config = dict(
    n_layer=10,
    router_score='softmax',
    router_z_loss=0.001,
    lr_router=0.00114,
    tie_embeddings='early',
)
Below are experts of layer 7 (counted from 0) of a mixture-of-experts language model. Rows are named router (the router's row for the expert), gate (a neuron's input weights, with its number), up (a neuron's input weights, with its number) and show model dimensions 0-95. Each number is 500 + 40 x the weight over its row's rms, rounded and kept within 0 to 999. Numbers have three digits each.
After each expert's rows: "mostly gets" lists some tokens that are sent to it at least half of the time. This comes from a sample of Wikipedia text that the model never trained on.

# expert 72
router:470484531460447485533535521570532508553478513487573462565519441473474540464566495495462458510485464466497485575507530528535417544491466424433491466502435458440506477519563496559504505431531468410524545467509523472471487467505487472501426549553504445472531457478507535532499517501468520608
gate0:537484531510513454473547570515508536490510511481416510503536497555489536496483527481549480459420483531536477432437489495532444560482582489465551427520464563508532455483429493541525455488471554444424470563537512471564499470579476579497454494526453461508471440472451520513517548479507552485
up0:522491525531522462474520545516506531510512528456412539509541494560464539502481538491543487447429474525539486431425487508515432566478573496496557443521467559514527455495441518541533480474479545444416481579533515462570494478577470564496447495541467467518468445463439503509502547490514567478
mostly gets: " been", " was", " song", " album", " Succeeded", " politician"

# expert 13
router:461507553494488487498522494523567547530433527567551505554556468451497515484520501480513474536445437497459527533581518516547469539524495430490486500456478459451513447456575514538498570424509452418520529505569466504472538500595416490527454487528527461483572434509481531494471525557480509511
gate0:515550445534514479448481450512507551479561561476485539554580646447493556499524451562502438547508530539583514471473488535488537532493448428485511540576474434499480499513510492537487485571550474542497462497517452511445505530467468565487463514517482542480465485476532461518462550496528511467
up0:488431536480511548525508511509532509494524451522583489441431390566460460531501503479506483430487495511424449529520513456509495493549492542536517527465597499481464464428514506481525486450419510480504557481511556489527512526535510471532493485480540469521570487559453505433590426507528489561
mostly gets: " they", " who", " However", " They", " he", " This"

# expert 36
router:445540537406470471535529519533503511536421576506558485520532443491486518442527499454528503502498488472464486559509508535522487528457457461480545463470420519466565544476499489578470545456514491477549513502551421535451500555513501435538438519512507463464519473502490473528502541623491590510
gate0:465449467453478491486479548547515526500517483460416470461532418428516482487521610561553478525511504476506502483541497526561549572531394478503457490509509555534516528554431435509512505520428487436494504545520506500457477467499466517500477431569497451500544521596503485471462469470460492510
up0:469417449461485547515495541533507514527519507475419488476536439416509484455533619555532470515486509481492472486531467523553552555546389459509431480531507570508530541526450430504485529536440497429484514577536492513469487447507505532523470449540524493505514523575509474489463487477454502505
mostly gets: " JPL", " MPC", " −", " %", " ±", " +"

# expert 16
router:473520553507449451541529533497553542527450527533535461567525465478497546486535455460464510541481464492490498567522521511499432584479466427421520434450461463452531486480543523545442549476517472407503496490507511525499529497567479443513457553516513470399546418467467558513514522542474510528
gate0:484480535559551486487540560476519526521484472477522432480518496520534555539509588422455448426447498540577514513479502530491540573544609427521513466562489499521559415465517430489485507498459455484473475505423458513556465516499432523467456497478511489461550505504478470451545505485477533505
up0:502547463443464512513457442511486461495513523538495575536479498472484437449482433591544571570555518455426488505530524494504472433459378602488494521456500492500437578566484553510502502509528525519507505494589518509447531505528572483537520513519504512531456491518519521545482507530521482507
mostly gets: " where", " which", " when", " while", " been", " was"

# expert 78
router:455504505450493456495524460533548529531417519524502498523517511450521545421487479494462495563513498488487500559487541526517486615459539470506526438509421512508588513512532483503473558461509475419525539494535468510491516532553482470522448537511527443407512489413459587507485577505429525494
gate0:421569411495468488502463462603522524442541458564476535449498510475536431538498530475610495512516505512557518521497470461471540555517414451442503519518531504550504579497523458549529465465533516456475499522503527489438472565502467437464515425478533477479491485516516496508454511505542441500
up0:555428560499533517498576549398459451569522546433503498579489498542437525483536508510426518466506509491459469495506472519522491429489563577574509480496487513420494440456505518440493528545499469553525517499494505505578547438475511548554464570514471557519501538513468494480535505496471526493
mostly gets: "\n", " (", " [", "(", "In", " Phylum"

# expert 43
router:475568511446495426527557547593511558535457534596522465519546458475532489458501466474517470544435524475487543577517503571541493544453525485471498491483487473535505550526549477494488541466529477458522529509504483552443501501516453424527484514526581395442551452516481496547507516545457523536
gate0:533508478522524481500538502497595471476486518527469458465426472561476595516512522531457476495583489473453471477484447507491520568449471530517492487461472543480522536548545484489448489486488482495571513540509477544492451526524434435475536532476538505551532560597605486477573489502452493589
up0:438521582472486462514491498457414473463592461464530518497529453425487494531496510533494487510385496534551499466490480450482477511583485426515530539504477497534465524487535535541475456505560470485411458475529482505492500420462554520511489495461444564448550499459453525514503444542550459461
mostly gets: "=", "See", "Personal", " Genus", "Scientific", " Species"

# expert 65
router:433511556503441468539529548513516560531475538494526499520545496493508555472521498509454451522454497478497543528494565514511462579523438437436543443474466457487572510471508510550485562460529450459550524444525505549494540510586424500512449552524501464455553462462475571501482521526476533602
gate0:556457570480476454488518458458527521527498548451485554467484546561454522434496513510530537557455404481517479450540493468467477455488538512483568479547446481517540468499509539500466529537497484461484471465484448575472476477508513518518554551427514440493408516520507522422491417445424443505
up0:459538420611481478529462497545467507512538527537543472527515497521478506502443452458486523433539484561435472530450559444497499468575552504534548556486510497476518511498584448501427570564522479526474569444474454541519483458451525519490564504492449533527525556486525437509491510504477550540
mostly gets: " would", " been", " became", " they", " has", " may"

# expert 69
router:459515571470494464510510444538553532511420519527512478580519473495487526476538443514516511515474460498455498589489553569502497526515458489471494486522479466474507483475554507564489542451524486496528498407505518492478585546550472509540415511528511425396487425470517481536447501556441566543
gate0:525538418479527511520489485479537524498487497588454477535518434533557536573542593564476513465573493519462535486509479593476465469506459506464583539507515579490489422498486511519478509536513572483522430502503498518552489425529530481564465483516492480478526540375518499525505527482490513509
up0:503553424493529469468459448476543509495500557568484424493479438480547492551545517562487563477553505528483534502519492592478492499504451485492588512513562554499521390505453489520487498531536602497514449501517480480542521454532501520566483499504529478493524543366534482526506530481480504527
mostly gets: "ić", " Jones", "kov", " Clay", " Smith", " Lewis"

# expert 38
router:489507502482478490578537458516513549541441523536515454515510489466505549478523442506453510566449461470437586550448532509511470503469504452473489462498387509500571531491511486535509589444501485414539524432532463574486510562548484475505459502528485460429535446479505552525512516530479573529
gate0:469449475473528585509504522509477531471528515358536488531534473564504610467485559545447440543491549504516476527466498513528539482536510531537494504569492550498540548462501454531554533482493473455507476425458537550505502441515476509488528451515470515472520421486421497566523513446556491511
up0:494495487496446560500558494475513563453520526464466496525566505528450555436535504493562482501534495488514530596484465472528552495474506479462476490511446526536533476451484484555567521501489438509529465522467600547522469453490533561434456522580450523448581487491417543561539529443515523530
mostly gets: " titled", " You", "with", " Love", " Your", "|"

# expert 0
router:465525537476452500504563490553487518502499563518519451492528487460494555450555410456460472529505478472440534528498525505560437547529524499435542464425384454517512494520527552532476523488517445467538509475520476509445561483525437528529490511529541463434559472458439563529467565555480532540
gate0:441536543514465393507501563506477476557522460458505491463488546529451523549472473472496377441493470522480530442476504512510483502528488469474481452473506502539523500594493526520517437433476481459474554499449499582478462479502463506535504508507462470520635530477452544526483505442523507571
up0:452528516529451439524524548527461474564523482470506519480486555507431498551426461494489388461497453531469589473485510492531469478518512471475438451477507483550537509610509559519532455449467452467484541534456473548485439511522489502526540525487475440495603527497454523528491473433521507556
mostly gets: " his", " their", " its", " new", " several", " this"

# expert 76
router:473548489484491483510518457573527519531452524503507447528520483413438522473545445456492505515443497487446516528530506533583463518509499483514578474443491503491525554441625520559462533449545442473520528485502454546487520511591484485524476525529549495494494475494447540512493576509420596498
gate0:523518520578470470479475443552546515408510502528504475564497541570507500489473527513496539444455476493572583535562461519491474445493573485485526538531443500509488583461453464414473480479559500487510509541512492514524475512427530470536520491506500483490469548478451492498556541440398561442
up0:492524503421537539555511557467442487565488511467510519446499469417490510518536456472510463556543504523434421415503534477488524542468392517519507448436568485488510445501539526594536472523487509513504511437458488488433535504585464509445504520476510508519493475525563482493480444537536481554
mostly gets: "_", " K", " X", " H", "U", "Q"

# expert 49
router:489501519435452456494516510509558563528363502537568479520508490483501526471529449505430508505476482511478593515517536530533492522496439459496520516454397489460520512514575533610466513470541480449519523468520460515451525511525480462503483536504510481475501444518497468526467542573459602488
gate0:532499475471468505510512507504530442537551456560464633496558475554498530431451498503444511505500458500505510527501513523570525553415417448490502526510456456396526516557530511502434431464487459503462528490516539563471458578562537506551538502481519528535460461509548520514518520489493482463
up0:490500549467540466526482468486468520483492561416546362466463507482506470553527492510550468486488583490466491499484512492472520460541583574512548510505528539612464491451493479494572572539502562522500477523478468474500569449411500500480458533495510489460515503516454463556476500520465504562
mostly gets: "%", " km", "}", " FW", " MF", " USA"

# expert 37
router:468509563449465490567544531537506500521499503514502500521535497460485535457543456464490492524492474479470528538497489540560442566515527480483558471470356455487508519532498530569480539484561458456555520450534466510414552490496431521523492545524550469466555439430468542538508568560467539525
gate0:523542498486497498522525448530497447438523455458470469486511456521519512562493531472483405496509443434438501522446443493500469538535578485437478484467432475447523452583469467501400455464574484470516494474452441537485495556481461466541532489439563520491501501544470521458452511439570493490
up0:514525522498461529522528463520488430446560447472467437514450459524511527574511512486492416502487438458412513509487480497474499509515572475446474492473460506458567460553465511495434479455594522444507448461426449571507531569452451485543517519468508521520527475548507533444471504439559470504
mostly gets: " two", " several", " three", " any", " a", " four"

# expert 7
router:440530522457507476513536481556500525509420562517495484601544461441526528479523479468487531509429453513454517505523567577537470551498501469466499446484505452413556459485525514543475563478504458512564510496559520496502542519607511458534431534576573480504546478443477510520501507522475538513
gate0:490518470538504478417531482516472533420506456541481505577489528451576597473492498574434563533476482605441472525510488545498431568477519536465489470486496441477489569484511465534511459454480558496535472509462497474484505459556533490513518481564487529547505480422524484470511564462514562482
up0:538492524518502457457490483487472577485497462543512440464542538471532466544496552522467445579495465480430528520455474533476521494532521526485536479412525507473468471445495479626485514501459519568531530510479611526418556515515535509487510485486543486478479529513572519513561543501459453594
mostly gets: " Sch", " Le", " Mac", " Ke", " Kr", " Ba"

# expert 40
router:457528513457439458584505519517536516544464520507528455514514508454538541453576471464528461511493465511447559533510525507558506524483463513486567481415406524486528505484534549544503527458522476461517514493551452538438574504468454487538462513559548509467524481486458544591421579531468562503
gate0:477462466441406405537534496473578498550471488501530563533535513517518501521541498500529493458464487520468530463468510453583499453542464512434586571520422466494425486502507527507495506469493521531403526544519554527560462451488476457511503485453555529514461453507467483539483453531452556526
up0:492495468459403435524517509449561499532508497490519531546499507560531505503525457549528501472506447515453513479467563463610463474532481498429596489529461447473436458510523566504482505482485527548393528539518568541578486484516512507519518467436542511520431495492476463571477459513481534514
mostly gets: " took", " million", " won", " moved", " given", " led"

# expert 25
router:466519582462492471518495445524515529497482527517515492582561450464516546484541504469471490483407450489504511530517601600539447520515510511494486461508464492543510489491546552517502548481569472459533574479501478564448528540545486447491471488545472425447532435502451586578497519531478508504
gate0:533446462479479514458537540575518489480468494494455468504547514507446510477453465537458431484482462491508464504494588478523526517564484534532469381504444508546450453501479506469517575489481553523519479445405464573492498595432508453435524505503474498475478471502566539484449569475495467500
up0:551451451461485511462511541559536476516460477499464451526555516502465521474459481545450447472489439509508472505498596485514519513547487509528461379497434501543489466502484501474499560468491533550522461465396446574499479571445511448424563499492491474511482469496555542486468583456519475518
mostly gets: "do", "no", "na", "za", "ho", "ani"

# expert 4
router:447493603440472478499482456555543570508463507541502488574523496440480538518548493466505502498448459503454519543507599583530487494485500475483513480515479466470524472491567567510446565448535454502526525460535482511473573514571488490513468484541491440435541445471493533561501542565462567515
gate0:481492496483499465466469459544483501468502532493525411499420557482492504559593538473542564565480467450479506532531566498504531486559519528483595433497517495561482463534487483404508534469480444463570476442517550503528521553542505556489494508454435429506467439543509508466536440474516511493
up0:476488509520567410520503529531493505465512518429556479530473508438555498551528493443524565506490427543492472462483518516495488545480482531483516400506500478583474492508494446464531546450500481453492502501514507449538558522532513455455521488439469405469431445475467474576439437407517486495
mostly gets: "kov", "ić", "kar", "ć", " Singh", "mond"

# expert 14
router:429556496468455500541534516602518520544484500507538540529500480482466513439492491483504438504497449497452531550488529545549382509472519420446487460449464430492548504502527534497497500445548456447582552495516459502456535464574461481528484531562512473495542448477488569538530528541456540496
gate0:455515503586452482585573499494491435428504526452527502498464463460586505495415578525551471519519445500499495493497545584485449510500541491474504560505483435468496516494514511455533513464520486473517490560544512447462546543570510434476546500401493535476504548491446491518523511485489501588
up0:446549492579455511575606495494505456482512519462557524512454439491566520478439576534547467506508448464499465478495577595486476484495523499462537512479468474499510504492508519454506542523522462457494492549500510450406533514537523437512522467415499568502497537501418521517545529454473463551
mostly gets: " city", " member", " part", " President", " director", " village"

# expert 20
router:449537532486441463500536497485575543572474560514552485503554459498488517430522472478487525572480453478498526521548557503538421511421436481457510471445426438503518516479603560519481504438571491453515487500529469525458557489548460497494476513564513454481508452480480543505509568526463552507
gate0:508521484527461524524521469457476484477544546516490464495518488499500439458405445484536489480563438417532464573541529424550528564514501487506575526442466534592479407470538504451516492575552547459493503495583480522527492422540441465490520451487502487465517480486471489456523452511469491516
up0:470524501532497524519465473498460512529447547458499514546410454410494483499567531514529523516499535484492456463425493498423541467501584547559521518537549507481491446545483556516536472577467547531465576494532530454459493497520522478503455447449546498548497447497556572512457557471431501567
mostly gets: " years", " year", " days", " season", " century", " day"

# expert 79
router:435532509415487469491535466514508510580442578502569508501531502476450549457524474514469523548487489457453492583497546489545446513468516493480595410456474517507568509502573502516454507434538462479523494463518485525469512560535473528510494501548548487449497509448452485538466510520418563572
gate0:510471550542541473497490500467500533545524535512558483488585444509484491494483513537495469558553538515485472506458459468493555548452451493483563469471454485611484525470538519534472505514469474496479446555477469559493541516421489456444442543527492570522506504458456453532447476466363523437
up0:495466561492536468493498518441522515592511513513578470469562452494467492482478515522539475540534539493488498499495439462456569519471427481489555448427445450562460537451523544495408493531486500490486440543478487557540554507435499460439433556523515545532504490510434461515490512473419538456
mostly gets: " t", " int", " ent", " ret", " (", " Int"

# expert 41
router:470522549508456477547546498515500535556454510513532527516582477481496557467516505473414515555510466446495532511553517555509460524435462476533546468488424533428554548478548525552448580476512463473540545495507509542469542509535483462500401490504533502389500436489457477551472541547464525519
gate0:522477500532561508490453453576568520564480445540519455489574485519454487532462477503475473518435524441523567504508441469462491452534525430480521506486573526529442435514472463525493496579529502491575526554534531429446539518494491485530478503402485441432473453501487515481420545497467499491
up0:478529454457470505515538527440436472439524549464479530506421516470531497439542524500531518495556490563475433470476555528508529551481499574531474493511439476467570553487518508474534489427507497525411471435475468553572452476530525467466525515609502562574529521502508488510571456499518501526
mostly gets: ".", " .", "There", " JPL", " $", " £"

# expert 10
router:474525553391507445489533503579493576504404541506521485527535490493525573501499420507476489547492481474487547587513531501501454572471517501484466462507455521479541507496517481519489516474519477457563525472499458511492556546518487473541464528557534429401502434473503585535508504527423493547
gate0:529443513511565436532492554530501482408447503499444474461516530518537582450551506469484540505511479516585510466487548536468479452535514516485452506549515540432540491516477428466465483466468440550521518508500426524573566522479550453513469596526535520508465491480532538499563411533477518504
up0:598467547509546501519448389507431490478443579495517571486502495608550515492523511545544569511511491534480502480510538583514473503548526504432460451507476531415480489493431445461518571497500498541561467457472540539496516512467553490533531554521515481496519508473523573484496486515486495469
mostly gets: "\n", "\n ", "\n   ", " Binomial", "  ", " •"

# expert 26
router:464542516399477469532532487529490527537418575508510523518562465494468544469529482503515494501478475503473490609529526539501469546455472474470532455502432511467574521449545489527448572454523499476509506494502424506483552489499518494542447514519531441450499462538453526524465553628469557537
gate0:529471455474422516506544547479554538488503515460535450479548431538472393477462486462520428469475505442496467541482496465479537519538469503422455481575561560525520580521533471555472519459549516548487480546498499543474474468539503553560468499477544384504532520544501488555493507526540539512
up0:518479455475431509495539528468531549469515517468516443482530431535456400474464484466500452475493500459481463556493491459456538514532491514419463468582553558524531593520537469554461532462554501570489478565500486519479462473548526545558476503466539372510529501518502470560494514530531519517
mostly gets: "  ", " 0", " Active", " −", " +", " —"

# expert 11
router:490528544485404485507503474503490548529481528543515501489541435486507556435519412412467521565506445513474489534491528547504481575433499440500505452482471459477500462498542513524502559447554510492567490495583511518510495509523510504536390495557516443433528473470445522507483586554459536510
gate0:506488450502456464523507512501476483447502515544418481431478478498538527557574486453497473526482474445516534466536571502478459467405470544455563501526485498471504485526549523503578471501465492501504506484616478495521518480480505604512521452494514477400469552470527586488500564586476499477
up0:507484509525566539496461427513573464495515528461484480503483532566490509463482511477474535518504497505498540548443473488518461463593498388536390508495546532574469467533441501515406543524537481511500457501465508482497490553587511469479471452474560476528477497570506517522540476482537509601
mostly gets: "In", " In", " June", "On", " Born", " Died"

# expert 64
router:438505572484473482510505447561542537524463532550555518568500444469507528508510468463518491503452427507476486548512581573544483514510463451498496489482502500493517468468604548574477528430526460488528495466544507501454574538544459508525427514530511437428488489463493501539467556557438570526
gate0:433394507522533490501513491527556546489516547552483474567472468453496440580463518457475541522465441495505526520503561498584530473516557507462576531499534484527511499517419559463535482475442465477535450532555433460521550523478435508498548533460447470572486467461475558556490488506490490467
up0:533521477491466528519461467548521542465464583415503543439439524474469514474448466520496527540574500500568525485478575489471498442458595483501550517535491535500467427512551548489482493579502424546544437527500432552502429478500522458466517516428501485476496513446488429548533498503487528517
mostly gets: "ić", "kov", "ć", "kins", " Jones", " Singh"

# expert 39
router:488507505465485431484550452516502539563384502508526499530535464486422551484541448491431514511468501457459541529479528518527479520451497436491495480436464500448511510507528581574503604451539486489534527488519464507480558500516508493521456536553485476478520478482458557518465576577453594503
gate0:543510468464551452591483523494512536535474490556512524478482540489439532462487500470429538524459563541467565449461569491464517474482463551525502476537463466461402576482584526378523490539459534527491480452484571498475482479468502487488495516575530506450479467542451513475536499460473549498
up0:516497510496609448559492532526570529523479479513510507475525549446490512486495439495452561513434547556490592484460550509487507484473521541499524527570452453465419566462553493415529480543477491475488452493516504482509552485478501515462476501596511504427470454512526568467562522453457541533
mostly gets: " FW", " MF", " USA", " BRA", " DF", " ITA"

# expert 21
router:409516507469465386562514515510561539498471524518527504548560480442518568493533449503445515517484455482470527538514508504511498576501496450433511374502444525441488510519553540553469551498514479430535533478548501542493510510529482488509461523512529482453537471474504553556484572568482548525
gate0:493473543444517457530486576502544487459512407494525477513546448516477459528541493497524509492448402503544482534485501464528490514480467546451513509571505564479467446512503541482501480619544501410472546539536440497486553486498454497508506481485523489523482514392491561575591528462523494504
up0:448547552462529433496475548490603534412485423519522457514515465471471474560503450514492512525450437476524526527497476454510533538492507545504517480565498550477505496533509512421510554596519538475449522529622433524504558475502458521527475457467524505515508526453511542555522577503511490524
mostly gets: " and", " including", " with", " or", " include", " by"

# expert 77
router:477578480420471473555531472514517573504476536546576507522526450500469569466547454476506510547464524475496575586543514571502496518467473501480546492451431503489502555500587497552479520447526459463517522497506452539446491526512502515521487517484539451449516443471455488533450553582471560567
gate0:557500484484462502459559469461505555465511557484611517488528459515475467482482538462522509543523475441535558507524504479487502533557518497511504393494465454530519554538517455503488530500499481451512433523408578534565416442509510531533538513444441506521531481441444541408503532509467485534
up0:485572492492520452488538508518487503529491498475455493529499541556490515530460439523474468552498518531472474534415476544456468434520513471578506430494470527440434509483512463434473467368590536532483441514525488528473494474483477470485524568515493451489534477453535409438469496447497426483
mostly gets: " Phylum", "2016", "55", "0", "07", "59"

# expert 57
router:470487509400481451563536521535508524536479568512533485595464460470469484444502489487473435529495483434481558549465499538528503522468463455495504496461428488511513465539528485513509523462495446439571529503511398520457528457526447498557469541521549440491484456498457490561481564529426543567
gate0:554481544427503438499490527518443594545452599500520514537410514440464486537490576489541536479470477419504549539474492474507550536419508492484419448496554537545447443526460474512546503492482589455436480460544515476472502502512524510494511516543494516485505524512522497564527507493435488472
up0:550552539467465468501436584535450571561456512449505495541424530456464465542527565518459517495465483386530525549491519481466511555487462503472432429556523529553452446520504492521530503514522585459457481481566503502463515452541522484500499549557504498530537532519489475591474480508481505526
mostly gets: " Total", " Preceded", " Succeeded", " Coordinates", " Score", " Location"

# expert 60
router:469554509452478400541548468571534532514403548544546424513569487432499507472516462489483450522448475455455571512518502510523473494450538483495518470427452476509500514481515487534496509459547488464506530467506508518434536533507441397533504529543481438408518491427535496526480498542462528507
gate0:492510584531460479563511484499631466436498562516477484509515400487485548455486484518517448479521557491488558478468488486490578487469541450477547539426468509524450538453526570512478550476534466469451479524479458490504480530577509444544454506498528465565419472483513458468545509532528483481
up0:529494568534490496551484512488592460426524569502474495510511410463494552453477530529515450464530571476506580456453436467496567478469534499514504560449507531527452518473506559499508527490513459470448478549488456503481471510575553465517483525503509510543413451496542440466573490540509417472
mostly gets: "See", " Votes", "Career", " Binomial", " Genre", "Scientific"

# expert 66
router:469544552496408443570548484504536542553464506509538496522514468490491516442532478494475522552493474484494518555541540517499418523408465487474533484490385496466560525531582571529476543478501487412526485478506466580480575489542473476511425533521499468471485425499515517531516520545472518523
gate0:462468505461443471576510499505567566494483445509517531523476531496464507437513465514445494564477491461619503532578513463495522494509499490511514456491440489443528503482484536439451431443472516491498503521554519533521529557455497445591510565500453549495436503523555440502538415480446455517
up0:479461470463440479595498497513547545500497442494522521518481506482463516478531477512434486569474487495655495527583502454497495511479485485541535459497435488446543509501525549451461408434480517486506511509515524542508509546444510460577492581500462539501433504502548457495544451485482439525
mostly gets: " purposes", " but", " well", " however", " together", " century"

# expert 62
router:456547534502431466519502516541542539514486540527502479508564481422513524423510424444475500514513473513464523574443489562511446569444518435497527417458445485441508477532509525517503548465540453436534507467541457564500499548491467506519420536526510467472544482478433522494485583540478565504
gate0:489525471517500498558475512536443467491513493584379505513538486436558546546517429453506463481522433554519497490517503440532423508513489528483519541523441458437511451558524488431525514475505494461515471498484432582505496470501547560542555436502493545470474438518420468477544500555489537491
up0:485491546476513465477518487433556536509477511432626537499472557544419476430459539499510536508502532457476514510496491591436562479496495482515479460479592508522496530428467522512505512536489481541498527485532552434468515564490450468464437578509541460538513546453563499504497493453470436488
mostly gets: " In", "In", " during", " in", " through", " within"

# expert 58
router:479534556471488463529537462559509554540410522492510497581531442463504522477527464500476521516440504497453522530497583623524505531470479464447493422468494518466524441479531544539444588477523455519531502478561478497496562534515500501554415515540527437490557493443480527537470514519455532512
gate0:520569540552500569516469409515509546536467482548428494440509476420608535476501463533526551480461468539503489433431520515484484513517556470533530497481514534436433482493558481464472562468489521526494475483562460519532515413529470450520510560467542482522495460514558563484489518478563499460
up0:492412445459500464451563609461500453465521507456569495552510533556411464495496538487459461548561517499460491533553492493491521499501471519468466532544482450543551514517426499545531468540499504474512525483439506501478506597480509568462482426546478520502513549507448459515529473515422515563
mostly gets: " Al", " Hu", " Ke", " Tom", " Kar", " Robert"

# expert 73
router:436505547468494481505505498521559543547484523521577505552491483477474501458546511493491487550466453451496520542553560537524442521484436463487540505457419440495536489509566568534506529463540472417515499471513428519392584484561480504507466517548508454507550403466475557518512532520477529530
gate0:574481414469450514469443493456505512447551482549541541546502488474551472525522466499524436443465456517478501513492497483550451522499477549532520549452517475563497527506492504494503447537497477433442525423523480502485560481474494475607508548568493499514404473561463439586565476477533514469
up0:516519558514558561509478515565460508506513513508527524514496514512420485514515522476547576529497550507519498537476566496600558449481549429522468520505456525491515456473522486508553551526505505517544455512478553504556396549483602522514457468479470508400537583516514545476459553526539464495
mostly gets: " police", " areas", " services", " cells", " community", " students"

# expert 6
router:473515540495456464496565524532529522515435540528504488548558498440484543478508480460505416531491467539432542526537482502523486553539544482438475490459425476449517496487529509524485567455518446436563509480516485546488513470558395474582494524505534443428570455485462559525446519547464539527
gate0:459514533515484499502495487461544468477511509549529514490520508555474441504502506399435431524562484468483581486474515484553514530495547509431489558526458526478476522512498559427435499507480553472547493520484587500495458469516425479486580588562475473532456575520520431547499499533434546471
up0:437511580449505485546505470434499521445444540414576458453490531523493447512515536490507425466481546469473556488492493452555520447495476484448551537454509510469501512499498472478578516508499507439517515457493490588486460469518477541552469567557494478499471480555442500565480512401498505419
mostly gets: " which", " who", " that", " they", " what", " They"

# expert 67
router:454538517479403459514506539529581557540453509533527449535518465472470535480543495443505447528485490479458544519505520506539498533502490488472499504476462439440553477502554541514470538442548481408516509421553451601446558505496460439529469501551528474476524479508481552556436537551451525534
gate0:432495483512452567501453542464551438536511532446539452548521447488506510531604523435435483551509500520446536489568550413513533541470497552488548541542480484503563490529503569532406567500504491527499466481518523461514481517507479485535576463542475510485522477534540459445547466481530466553
up0:457472477547430514505471583485550452496513493488470464516562417507527502519607498454472481527552491529417544485574524448557488543459538480519538518497480472508524434512553557470453528518551500444544475490590527511539480550510490482573608504499480519497471474530531464481519506525518481568
mostly gets: " used", " took", " began", " moved", " support", " wrote"

# expert 5
router:432535496455456497520562432521513538537407527554585485532510477483467522504525444502486482549460475475449532645514528525505473502483476472515497428481448486460537474478621459535510530466500470477514519474545506506485494549542503514534469512512520458423525421509502497543499539514472573536
gate0:484489478455492486575502533438426566543472499460542522509526493485512521411523481544548455513476472501498557516456442486505529416436465529543538490552373460511557549560587494490510508506544515530468509493456532522504517548536551454492524458488511508549555546480484457512573482473470561472
up0:470460495457472459568501548458424551554495462455519511518529488469511527412490495519498455510475487538471515530445451480537534418386468509560518513532392468490552530587568481481513514483526536542476488489451541504510491536523521438496494451508474502530510553463486439517578469491446553490
mostly gets: "2003", "2001", "1995", "2015", "2006", "2019"

# expert 9
router:452508512507485489487512483522503523576430553529502441574525469401528488457489477467457544526510502459413513523528522514547455567460519487528555432482484495527524520469580482536492531462496469469535532472560495514479530563575492470549445537494533507439500463472449537494523590481431594500
gate0:530542474528468511440560550484460575506449493541486449567531477436530491547490474518431513501443491499540501539466463413501440525535573468538577485417503471483532489485548487555521545528554490474515512459494582579509483514516530540532463529474544528515523464457456503490456493400534474552
up0:473478533466526510508460457494443407527549483435499460504483521513410567450455489514523524521495506512438541495510526518470556427515432475467462511553471527553403543493450465535487513496426550514478425465567527479496526521500516465453544512477466501494546561564498541472501515542398511454
mostly gets: " P", " $", " O", " (", " R", " K"

# expert 23
router:458529503475534472484521507545482510535493558532593501547499496493511498443554467450536436518497500499450549539533529535560485515492508452450559511401468460519566482508520491510492521493566489419510529465541431557441615487559467490560453546530516472492534452500482511588476534524446536504
gate0:520505494464503515612499477519467472448517543517568561419467506514508519495469490443526491498568498501554528485480437542575521554530481523486556530504449431519487463559583542488583472522450487477475511444450514484463553436489538432573490582456566506532509463508473509492514470515477482462
up0:441517517514473519439537500582523496491566445492434481551551492520462504537454518501515523499423458486484411557506532479433482457532544484576405446501493552520527573465473437486484501526522519537564537568526536435538416487472486568488464453523491459472527539510528500467525521482544501488
mostly gets: " development", " interest", " tax", " art", " front", " focus"

# expert 19
router:490513508436494478526496540525511512538484530559541472568503468452494540485541495476509521511386425461471496516484577627499435518503508498454562482504470471498523473459529537517499555470515480453528560465510482523451494471519465481564469533606527473453497473500470579586486531540458543533
gate0:563506483537566413512533533428468583525515491453522442478485542534487504444563538516440493496421510514506468484530549591462450506495586458431509549514504478514468479507535417484532494476518509511528549498514476441432533575564452482523513510527523471511470532507465545551480510474555475559
up0:456538521475487571534449476538537420461502489539482541505513452490558485554472497487511505522568521498466551495403445428556526516548406548537458476475503527463556560526478551530477522530429501485457456501521507572563503450463532511500473483475508575514477506478543450502554469522446516418
mostly gets: " pat", "ipa", "vi", " stra", " fr", " wa"

# expert 35
router:488525521482412457493522526514542540557460516523529452512527473477485551462554470462484452539506458498492534530474541516521503547494459469480516489513446446500551439527558504483465552440571469411516488473546460623426526500498446475500447515568553474479514484495505557575492539537458575535
gate0:528492488477513476388455505580559519538477491501558529551543573503425472502473450497490476462485495491579464426431472479521540515486489451520576522454444507529422464500474485510499536543461483444429448467539488538492431449517414525484468462467538566495545484496461525506515516529500466531
up0:474465490490501513640415432467470493502525517448486480414448473459607517461520530489530508561432514506484524538535493538469487430452513563552459494492510536539552547474467520537521472530509464548479531495460512492492562497470560457514588555545461479518522484534525483477506528498515540444
mostly gets: " made", " played", " began", " served", " up", " received"